{
  "num_hidden_layers": 13,
  "hidden_size": 256,
  "n_experts": 48,
  "experts_per_token": 4,
  "d_expert": 128,
  "d_shared_expert": 256,
  "hidden_act": "squared_relu",
  "moe_layers": [0, 1, 2, 3, 4, 5, 6, 7, 8, 9, 10, 11, 12],
  "router_score": "softmax",
  "normalize_top_k": true,
  "routed_scale": 2.5,
  "balance_loss": 0.00255,
  "balance_bias": false,
  "router_noise": 0.3,
  "shared_expert_gate": true,
  "init_std_router": 0.0126,
  "lr_router": 0.00131,
  "vocab_size": 29640,
  "norm": "rmsnorm",
  "norm_eps": 1e-06,
  "tie_word_embeddings": true,
  "optimizer": "muon_variant",
  "learning_rate": 0.00292,
  "beta1": 0.95,
  "batch_tokens": 65536,
  "max_seq_len": 512,
  "train_tokens": 389600000,
  "max_steps": 5945,
  "dataset": "wikipedia_en"
}
Below are experts of layer 10 (counted from 0) of a mixture-of-experts language model. Rows are named router (the router's row for the expert), up (a neuron's input weights, with its number) and show model dimensions 0-255. Each number is 50 + 15 x the weight over its row's rms, rounded and kept within 0 to 99.
After each expert's rows: a language model's description of what the expert responds to. This comes from a sample of Wikipedia text that the model never trained on.

# expert 32
router:66 83 65 54 09 50 58 56 57 33 39 26 78 60 56 44 58 38 40 50 36 41 61 48 26 44 60 38 49 58 38 63 69 34 48 65 54 62 40 51 70 42 34 47 42 50 59 51 68 56 43 60 44 61 36 42 43 51 47 44 33 55 48 68 63 50 26 36 28 48 53 56 33 56 72 38 70 66 73 33 57 42 36 43 75 34 44 63 49 42 65 40 12 36 52 44 52 68 56 34 75 68 21 44 56 31 35 40 34 17 52 59 42 31 62 66 74 19 71 62 58 46 42 63 54 49 58 36 77 43 72 63 58 59 62 48 40 34 56 36 50 62 29 81 60 58 49 25 47 24 29 50 53 54 77 36 68 63 45 65 52 67 76 29 60 45 16 41 50 82 68 35 86 35 42 42 52 49 37 27 61 55 68 73 45 51 44 29 52 34 34 54 47 33 39 36 39 61 67 28 44 68 41 42 40 58 62 50 42 49 32 72 50 56 58 55 45 38 55 50 56 53 53 31 62 72 28 52 58 55 28 36 28 70 50 43 30 76 37 48 65 32 75 65 47 52 75 00 46 59 55 53 58 25 13 42
up0:48 58 56 32 29 28 47 46 72 59 58 67 40 30 58 37 48 27 27 51 66 39 36 30 62 64 22 59 67 31 43 57 33 65 58 29 12 47 65 31 66 19 54 43 38 62 60 27 44 39 67 33 34 58 35 28 68 37 41 52 59 50 69 57 69 53 63 38 59 72 61 69 56 53 36 53 52 39 35 41 36 46 65 56 62 36 58 71 58 31 68 66 26 58 52 40 53 11 62 40 52 37 63 48 40 66 45 49 48 60 46 31 55 32 51 39 47 68 37 38 55 56 51 23 47 49 60 42 49 54 49 50 39 39 43 63 57 56 86 59 30 46 67 39 59 46 50 40 89 28 58 34 45 64 42 86 58 67 20 37 38 25 57 60 46 55 62 20 77 42 75 19 38 43 27 99 51 52 45 37 52 29 69 60 76 35 49 56 55 48 42 47 81 68 52 46 65 46 59 58 34 66 65 37 29 44 50 73 59 45 45 45 56 53 23 55 17 42 57 53 43 24 55 75 68 46 61 66 68 46 58 46 49 52 35 26 33 50 65 61 72 55 38 63 62 24 52 72 72 59 53 43 52 61 60 64
What it handles: Opening pieces of longer words, often Latin prefixes, before endings like -ing or -ation, such as trans, post, pre, rep, act.

# expert 47
router:52 81 43 63 33 82 47 45 42 32 69 51 86 55 30 41 52 43 39 57 51 54 55 67 56 58 68 36 32 46 25 61 60 44 52 39 66 73 46 59 55 36 35 55 79 73 35 58 54 72 61 60 60 53 36 78 30 72 60 42 61 45 79 78 47 60 23 59 40 43 35 56 40 54 63 36 54 60 52 66 25 41 53 59 62 47 26 48 51 60 74 54 40 44 72 41 43 57 39 33 68 43 53 65 35 36 59 70 34 40 67 43 24 25 42 41 46 54 43 61 64 44 42 57 41 52 49 49 21 32 55 73 52 67 49 30 74 77 73 34 44 52 55 69 34 57 17 51 39 29 76 70 72 47 67 41 36 61 40 37 61 52 45 57 24 26 32 47 33 48 69 35 55 48 66 53 64 33 42 49 64 52 64 40 41 53 33 32 68 36 25 39 58 27 56 52 53 21 53 22 60 84 20 25 40 57 81 40 11 27 30 74 52 56 45 58 68 32 56 42 46 51 30 67 48 56 46 34 49 57 42 45 61 43 60 46 51 40 37 40 40 33 67 65 58 53 91 57 43 85 69 51 54 49 76 45
up3:52 39 63 40 27 66 57 51 55 57 55 27 63 34 31 20 44 64 82 82 46 64 50 34 38 36 35 49 62 40 59 56 25 58 40 63 65 49 39 44 45 46 39 55 68 53 39 27 51 73 30 90 38 49 46 82 48 50 51 48 37 61 66 42 37 49 47 52 35 42 45 21 77 56 54 55 45 30 53 50 56 41 56 56 73 59 47 55 60 37 71 32 57 61 65 43 82 50 42 44 54 32 47 41 74 18 53 53 61 67 70 65 39 40 51 73 72 44 60 64 29 28 27 53 56 55 45 70 30 49 61 83 72 47 77 75 66 39 28 58 67 15 56 52 64 48 34 71 35 55 51 37 86 60 41 76 58 40 46 80 78 52 37 41 57 37 73 59 44 42 56 20 35 57 81 56 55 57 49 36 52 62 26 60 56 46 65 50 45 56 78 53 50 29 47 45 39 42 38 46 43 51 37 41 55 96 57 39 09 35 42 37 73 57 52 26 66 37 42 60 61 79 44 60 49 43 50 49 45 53 40 23 40 56 64 67 23 61 58 36 85 41 53 54 41 47 75 38 48 56 47 67 65 65 50 57
What it handles: First syllables of Arabic, Turkish, Central Asian and other foreign names and places, e.g. Al, Ar, Ab, Rec(ep), Ur(umqi), Burs(a).

# expert 3
router:61 64 49 44 59 35 18 55 67 37 41 64 67 54 38 54 46 49 60 39 54 40 94 63 72 68 67 62 25 57 37 56 45 63 12 15 50 53 44 40 35 45 43 87 30 21 78 70 73 20 54 48 53 41 37 67 43 47 44 47 43 49 59 65 53 48 62 30 46 48 34 29 49 47 59 67 72 50 39 56 59 41 56 50 37 52 33 52 28 69 21 45 58 52 63 28 51 73 37 30 65 28 44 50 59 57 62 61 46 39 29 57 70 34 57 51 84 31 21 45 34 72 36 55 34 41 34 59 58 76 68 48 14 21 54 47 35 51 41 51 47 43 59 59 59 63 37 38 58 49 61 29 64 79 26 60 56 65 60 64 43 47 31 39 44 36 55 63 45 54 44 51 60 45 69 37 37 63 65 38 73 59 48 33 50 54 63 57 41 45 32 42 30 58 47 49 69 55 28 51 35 57 33 71 58 63 38 61 64 22 61 73 47 41 35 34 66 33 42 21 67 44 42 47 24 45 30 46 67 46 89 25 24 60 52 79 29 35 27 32 57 59 38 59 26 70 39 55 36 39 58 59 45 41 67 27
up3:53 68 32 32 32 57 79 68 30 59 62 38 74 37 44 95 45 22 63 53 71 50 53 54 48 52 36 51 63 22 55 81 55 39 66 36 45 34 51 47 21 22 68 88 43 51 63 68 44 41 58 55 78 35 49 27 44 31 75 56 47 86 53 28 54 62 47 77 58 55 64 53 44 58 39 36 65 37 61 43 48 62 44 46 53 56 14 46 57 37 52 59 30 53 50 75 56 61 58 46 58 73 32 26 51 42 35 43 53 50 67 51 52 33 46 09 74 59 50 77 37 30 42 76 45 34 69 69 74 30 68 61 13 45 65 48 65 40 47 37 22 58 52 61 27 74 44 51 44 31 22 39 45 37 67 32 52 60 41 42 71 29 66 48 56 54 34 37 38 65 56 37 48 65 63 55 28 34 78 79 38 33 48 49 52 33 48 53 51 54 58 25 59 69 38 57 58 35 56 30 56 64 36 34 40 30 45 44 45 34 57 36 51 75 60 36 36 50 40 52 47 45 58 67 65 73 41 54 54 36 48 56 36 61 49 53 32 64 69 54 66 75 34 64 39 35 52 20 62 44 23 69 46 46 43 49
What it handles: Opening parentheses, quotes and brackets, plus hyphens and line breaks, mostly in lists and infoboxes, e.g. (US), (DST), "Contentment".

# expert 7
router:52 46 50 41 43 52 57 55 52 50 49 64 78 21 37 39 54 37 42 68 39 58 55 71 34 61 67 50 36 55 52 52 64 51 62 52 72 44 45 58 72 55 62 80 73 47 37 52 70 52 28 70 57 51 28 69 45 68 54 41 53 41 43 59 29 39 37 44 36 64 35 46 35 61 28 34 19 41 60 46 62 64 35 45 57 62 52 77 18 88 64 35 50 17 55 38 49 41 45 40 55 71 53 71 56 43 54 37 42 41 62 50 57 67 63 35 59 63 33 37 55 07 71 58 43 45 58 53 44 51 84 50 63 42 67 41 37 53 65 62 28 37 57 61 52 57 59 50 43 41 67 57 58 44 56 35 59 59 55 44 27 61 51 70 31 45 48 29 37 65 44 38 76 44 68 23 42 56 39 20 57 56 88 54 45 62 43 33 73 41 67 53 25 13 38 70 32 37 72 29 74 86 65 40 53 67 59 16 20 49 49 75 58 45 52 56 52 61 61 65 55 50 58 52 36 61 30 53 31 54 43 33 72 71 61 57 53 31 47 66 23 23 39 34 46 76 71 12 51 67 74 29 60 32 58 66
up3:50 32 39 41 22 52 74 38 62 34 34 71 26 22 55 47 49 38 23 30 39 29 72 46 59 67 66 32 45 49 34 39 58 43 35 43 60 50 52 45 57 46 44 25 49 65 64 51 48 05 68 74 44 60 49 58 80 72 58 54 57 68 47 63 66 43 46 84 39 64 60 61 54 35 59 38 55 59 46 62 51 39 46 08 43 60 56 77 51 63 47 22 40 41 51 58 43 55 46 45 70 69 58 52 42 49 44 60 52 50 50 38 54 53 50 35 54 35 62 32 73 74 42 59 75 40 53 66 56 44 56 55 61 70 69 33 41 47 65 28 42 52 60 41 25 27 52 67 36 77 38 42 90 36 45 65 57 37 61 20 64 58 43 71 68 62 27 62 26 81 41 50 57 64 53 70 37 54 60 27 44 26 67 53 52 54 64 58 42 50 88 46 86 56 57 26 29 41 37 45 79 48 54 67 48 60 67 54 72 46 49 18 39 86 67 71 51 48 60 60 62 52 45 32 54 54 57 37 92 56 50 27 41 61 49 41 70 33 37 42 55 46 36 60 59 70 67 57 50 18 34 40 49 34 65 56
What it handles: Short lowercase word pieces inside rare or technical words and foreign names, e.g. trom-b-ones, Cork-sc-rew, por-cel-ain, Sum-g-ayit.

# expert 13
router:29 58 48 38 44 60 36 44 64 47 42 63 49 55 61 50 53 51 80 32 47 42 72 42 72 61 47 43 41 61 46 56 63 71 43 24 60 70 35 26 53 32 20 68 18 31 68 44 69 18 49 52 68 16 56 53 27 14 38 55 45 72 40 71 38 46 61 38 83 57 24 61 51 43 61 67 70 47 41 60 29 46 45 60 44 47 62 38 27 55 41 62 68 72 47 39 38 66 39 17 36 63 80 18 45 60 62 18 71 53 39 49 40 67 54 21 65 54 52 78 73 57 27 49 47 53 57 43 19 43 49 60 30 58 56 63 34 30 46 37 50 58 57 59 47 67 40 61 47 76 49 28 41 65 46 67 22 47 48 73 76 55 47 55 78 25 56 57 23 38 47 49 39 50 74 56 43 72 64 60 48 43 45 31 39 23 22 56 72 77 45 61 61 56 42 70 38 48 53 56 32 39 31 54 67 70 28 62 57 40 48 63 69 55 40 36 37 40 31 59 59 57 56 66 58 34 31 52 44 59 37 45 45 54 69 71 32 38 14 38 59 27 65 63 56 66 28 60 40 50 54 57 38 31 40 38
up3:75 46 44 67 50 48 31 37 73 60 43 59 36 24 50 72 69 47 49 55 68 54 25 47 29 32 16 43 74 51 37 73 49 78 71 25 47 42 49 51 51 45 37 55 24 57 56 49 59 58 70 68 44 70 52 37 28 28 38 41 15 42 54 44 55 39 74 43 48 70 37 60 43 40 41 30 35 58 36 99 43 62 73 41 44 17 34 49 60 47 76 60 76 18 56 32 63 70 48 51 43 44 45 67 57 70 66 30 58 55 74 52 56 39 56 53 43 39 53 65 47 59 49 62 36 67 58 46 65 50 59 55 43 62 63 53 30 37 53 64 43 56 62 57 40 42 51 37 51 57 44 51 61 42 56 42 67 14 46 44 48 62 41 51 72 18 73 32 30 63 34 64 37 58 77 29 29 28 73 55 50 67 58 87 26 66 50 44 55 44 33 48 41 40 53 56 77 34 56 55 49 54 44 65 48 57 53 46 50 90 48 59 21 73 29 66 32 27 62 43 63 35 57 67 82 70 50 60 63 31 70 74 51 67 58 77 38 45 57 68 54 37 75 41 56 57 52 67 55 32 49 66 49 55 27 45
What it handles: Line-initial list dashes in infoboxes, plus table pipes, slashes, plus and minus signs, and score dashes between numbers.

# expert 20
router:58 19 39 69 54 38 62 76 47 17 48 69 34 50 29 60 40 50 58 46 71 65 28 83 38 72 38 22 68 35 43 56 37 40 61 47 58 37 59 35 29 54 39 36 38 44 70 53 23 59 52 32 05 64 36 46 71 70 31 27 49 63 45 29 53 55 51 46 35 55 52 43 39 36 34 69 71 62 58 55 45 46 69 51 38 57 57 60 52 30 45 62 45 49 60 54 38 45 48 38 43 10 72 44 41 36 71 57 42 49 51 64 22 47 39 46 49 44 30 43 63 53 64 31 38 33 34 87 43 22 46 45 67 29 52 34 25 61 41 75 66 60 62 31 48 37 36 52 50 77 42 46 39 43 47 60 64 30 52 22 36 42 38 65 43 63 43 66 23 69 49 42 41 55 26 55 17 52 52 61 37 45 26 24 64 60 46 74 47 74 81 57 46 70 48 53 66 85 27 46 78 33 78 61 41 41 43 63 50 51 65 47 66 60 51 67 54 77 43 33 29 64 37 33 50 72 19 26 43 54 72 60 54 71 53 34 53 35 59 65 35 47 43 49 76 36 39 65 55 35 48 52 38 47 48 48
up0:64 80 54 59 46 50 26 20 47 50 50 46 49 97 34 63 20 57 75 30 32 46 45 45 46 77 55 25 28 58 44 59 45 50 58 57 50 59 28 66 89 62 38 38 21 49 39 58 38 47 54 71 43 49 49 23 80 37 56 45 54 56 67 49 47 37 72 54 35 57 75 57 32 69 43 43 53 71 34 57 58 41 52 70 28 19 40 33 27 46 62 58 73 66 59 66 51 50 55 26 38 25 44 38 59 48 51 59 68 60 51 34 79 47 41 61 33 39 47 77 55 61 37 56 61 72 51 46 29 56 48 69 77 59 53 61 76 64 49 47 53 40 56 38 49 49 51 53 77 25 35 28 42 61 69 54 56 46 69 48 63 65 49 69 11 24 63 72 37 20 61 33 45 21 47 39 38 34 58 64 58 40 46 78 51 55 61 56 45 54 55 45 58 60 55 33 73 59 25 11 52 43 56 36 73 45 34 49 47 45 28 41 61 55 66 59 34 82 25 20 58 50 20 44 58 38 68 41 48 61 54 49 65 61 53 47 62 54 44 38 47 79 51 57 32 47 59 24 64 58 53 53 39 59 49 79
What it handles: Articles and possessives like a, an, his, their, its after verbs such as was, became or pursue in biographical prose.